Weights of a small mixture-of-experts language model, trained from scratch on English Wikipedia: 3756 steps.
Below are experts of layer 13 (counted from 0) of a mixture-of-experts language model. Rows are named router (the router's row for the expert) and show model dimensions 0-111. Each number is 500 + 50 x the weight over its row's rms, rounded and kept within 0 to 999. Numbers have three digits each.
Before each expert's rows: "comes after" lists some tokens at least twice as common just before its tokens as in all text. This comes from a sample of Wikipedia text that the model never trained on. Tokens count by the router's weight.

# expert 41
comes after: " ", " in", " to", " |", " P", " S"
router:521453522511559490394511439448508524563558533523412495473467542492488505459530564492493570490466589415480365511508516470483484420528408461418481496528529399424544540475547545603527481380531461553461557599509521570450471554499548440508414575520532553481549447494439503418451491529535543488479529516573478437532441501495448432493431531457

# expert 19
comes after: " ", " (", " the", " and", " of", " \""
router:577482549509577444475572426456486494505518459599514453461381497515495495453439511484460575525488513384547509587569541498452527485554472505450460495580545488434559462420487425551525525434491469556407545549470495497445458569452458366517404566502546481529422441491446512495475421504541513507466515613577528506558447460460493428508471538486

# expert 33
comes after: " S", " H", ",", " R", " L", " D"
router:570452441512491446473491468488421489535505437571464441431428536503489521450479505441459581513500513432536477499521505398437520478597486500471493415552502468416498456459533508591532563459572396493475531563505494542398464509501530475498436536588541526528526491525442529466437491517495530515424507502562517435561412414469408500488440541465

# expert 32
comes after: " H", "1", " h", " p", "h", " Ch"
router:579534491569490431538605459469375496525540405517506463512412555498440543409495512468488608491501531463535524608522525514458480408583423487500488446607539444434589535484520495518508563415597444488418536560479517526541491561497523474537458577561514482532513482475469510462482454487527557546457561528554504436522456509418487465503496574486

# expert 9
comes after: "1", " B", " A", "2", " the", " a"
router:441469450485493465434513514480456451566500407508565504501502507501435505489471521464480501492417551448606524520531517440464536463550466464440494441508562425487532531403476477498522494445501484565432471552507524551444469552432528507544497546471527501468433439514443551493535452501573562517497560527565630493517461429487478461441445570453

# expert 63
comes after: " ", "1", "0", "9", "2", " |"
router:530479524547541444462617475479489437571554461528429484487476529543490477466511618444414523523505511399594483596564537497460449461577444501422425455531526446408518479461535454509554516444506466495472517540373481550482488546482561401490457545511519526528503438481407568479487514520503520512504504542513519471533444462455457416461474538489

# expert 25
comes after: " the", " C", " L", " K", " N", " A"
router:559475472533569487428599502450435483525457465537520460472411500524504501472469581477413578536415515462527482584512550497513486392583500511459466371508566473428527418457506498582509543481488437485435568498499512549426463562372535419586506560527550510482497460494442504478422444564518521517462556559557485498455438478412439516509474578491

# expert 51
comes after: "0", " the", "2", "6", "5", "4"
router:538419563492607491523584429488519491538528436569476445476510506527409515432445550486515523467431539487548527561588516524481514406497461465493461427526598457533515472439549491506537568415529459481496550520428560503372465534503485428483442540537538554543426472453457498486492456513521573479498514578541535452518424434442467475491436523426

# expert 40
comes after: ",", "s", " and", "ed", "es", "ing"
router:516482520481552481451606491475435422565583436509516435398444537525456504448512549406545540535444548404563466545534524470452518404572464469448490459516561464407539492486537405584575499458532490563431539553430497575522473564455472386520430586503539572506464474491437572467502495475571558556479563555545560462585463449474416492425479527435

# expert 5
comes after: " |", "\n", " L", " F", " and", " H"
router:592460475541535473436566484471429445505575529574485443443469584507475451406447547456518540527542494478510479499549498465413529483592498463429498431531582438376506500505540503517535511433604486491443507479530523545413471595420511490508511504527523531492505477436440517491511461594482590458446510591606569421535457433466423535479496556479

# expert 7
comes after: " of", ".", "|", " in", "9", " on"
router:569484529507518490451580513492477536519590451533479519489488541522428514489556611489428519520460478409590453556535518504471512460515479538493418445501605470460567466448533382545602515438554438560495516539488536614461452555446568412528438527503551519540427456496454560456505513575576510524426510500560568539558469450493401458521490525498

# expert 3
comes after: "e", "o", " W", "1", " E", "2"
router:497491566580449447458509469495451485535452457568481442439443545576474457475520483400474599577501515450542509487513450454444523475537451449451449402504529373507559431462496461575563485528495495509472603543503535477437452503511496461572469494522559469492500475497487501369513470592560558538437544580581545451525514416470432478455476567460

# expert 59
comes after: "\n", ".", "==", " ==", "===", ")."
router:538421525529560482447542425455417493571491458533513494459465509488466505471486484483487572523432563424540473595537512488489490496538453490408471418508531462393494455451546488593583510412574455547412542526493535589490489573429521364532477513540532608486418461453476593499474521496517508523415518488572532501573418425421464510486438511447

# expert 26
comes after: "-", " (", "|", " was", " F", " P"
router:532439557521498421508531507428472436521530437564549497434474542520497499405479587434453494476509455443611493557543501516449513473575528461497493456511536461495528483434528455461550615468515482576489471517443546585367472502455565383474473520503485509599457421467438500511515536472588499509489511556576517499515478440414432466403481527491

# expert 42
comes after: "\n", "==", "a", "===", " ==", "an"
router:517403572533586457488512435479432486608517450559506459462499539581465447496513499471522560566454481425543453563539617508484502462516514447415484426532632449411512440421581518594544462430522411497363587513462533548524524559417458456525412556547574538520524428419489538481471510434523519515509540540587576520561453488461441375462479501459

# expert 0
comes after: " ", ",", " was", " (", " is", ")"
router:517433523539598422406547534485457444532526483523457513462531554508444514474485563416426548511438517446629467548517566434462474452539464494462429485528528495400516470407526449583563529426485467494461518549428501534449508519428479394565458483486560555525483466494503536449474497508570543580407488553583510497556419464476439494498494526475

# expert 30
comes after: " M", " the", " |", " in", "M", "th"
router:489412452558489480467536434492535421565555504512446499457515562515435433477541567455501610491467609447550407522548556529422522443532511430490508470525578452433528521446535540546563507420595434496476521565440560575419433587489551470542426544531472578516475518539451576476507457536503538488495530560478587446585487503433440468506429531485

# expert 34
comes after: "\n", " ", ")", "-", " is", " ="
router:547476537517532460483540467425458410526509468529498500481462553504531527471487564478410553446479479414623540571574566500436517488502462494486476459536513513480542476430550525517590507447457481514509498573453550575442535567498507443534482540464521510483519470460470540516519441518578494594421497526566508538613443511494443481501442508494

# expert 1
comes after: ",", "\n", " in", " to", " of", "ed"
router:520438534482574463449544403472526472594482514524485510437458485559479515438507566513479605501506531428496410540546546387434527460507477440463445447520536415451572518426539422542536507443559410524453555561451588537511426516484483420515445558484511552497486444446477504432486492522549506558426528500537607487585488456418477483455464546470

# expert 43
comes after: "0", "7", "3", "5", "6", "4"
router:507389501506546454492590494431470511534507422600535444484521505532502484438502562499512479534513511488542523550562555547462580443554505457503454436471574443499514491475526457541570545474552432519508511569407560481501435532508535481566496532503528493555444420449475500500440514561528526589484537521620532466544464486416390430486455521492

# expert 4
comes after: "\n", ".", ",", "ed", ")", " that"
router:606433548499516454479580469474440469597495453562459474486451496539459501451521511498491567509386519491560485542542554477421459465534476430491406484517576483399517469468540403518562507458559472493469537510434551526480493528456511427572459575543499533581436446482498537456505527490554493528395522488594511406566468446454467494429465513530

# expert 35
comes after: " the", " The", " at", " a", " of", "The"
router:529466529535562489420553546432484474575516562523496473471502533591432498491450502457463541496370584485558440536503487496504505378531437487428503457530564458447504478442556511515514478523522450491442501557502533536412425535376509507541401564552498496480427439464438498474504509533503570552473497573530562461544479483448421447491468528499

# expert 22
comes after: " ", "1", "–", "-", " B", "2"
router:463481562591562461485560442489469483572451461574477481453483501552490450468469506495405482484456556459571447567494543448488550473513481443432444478548552459439501516411518545530611487498488521547351556608439549551499488576465513486566477519478541567526483427495377569413557431462530514570447560573531512511531489477392434448482477524446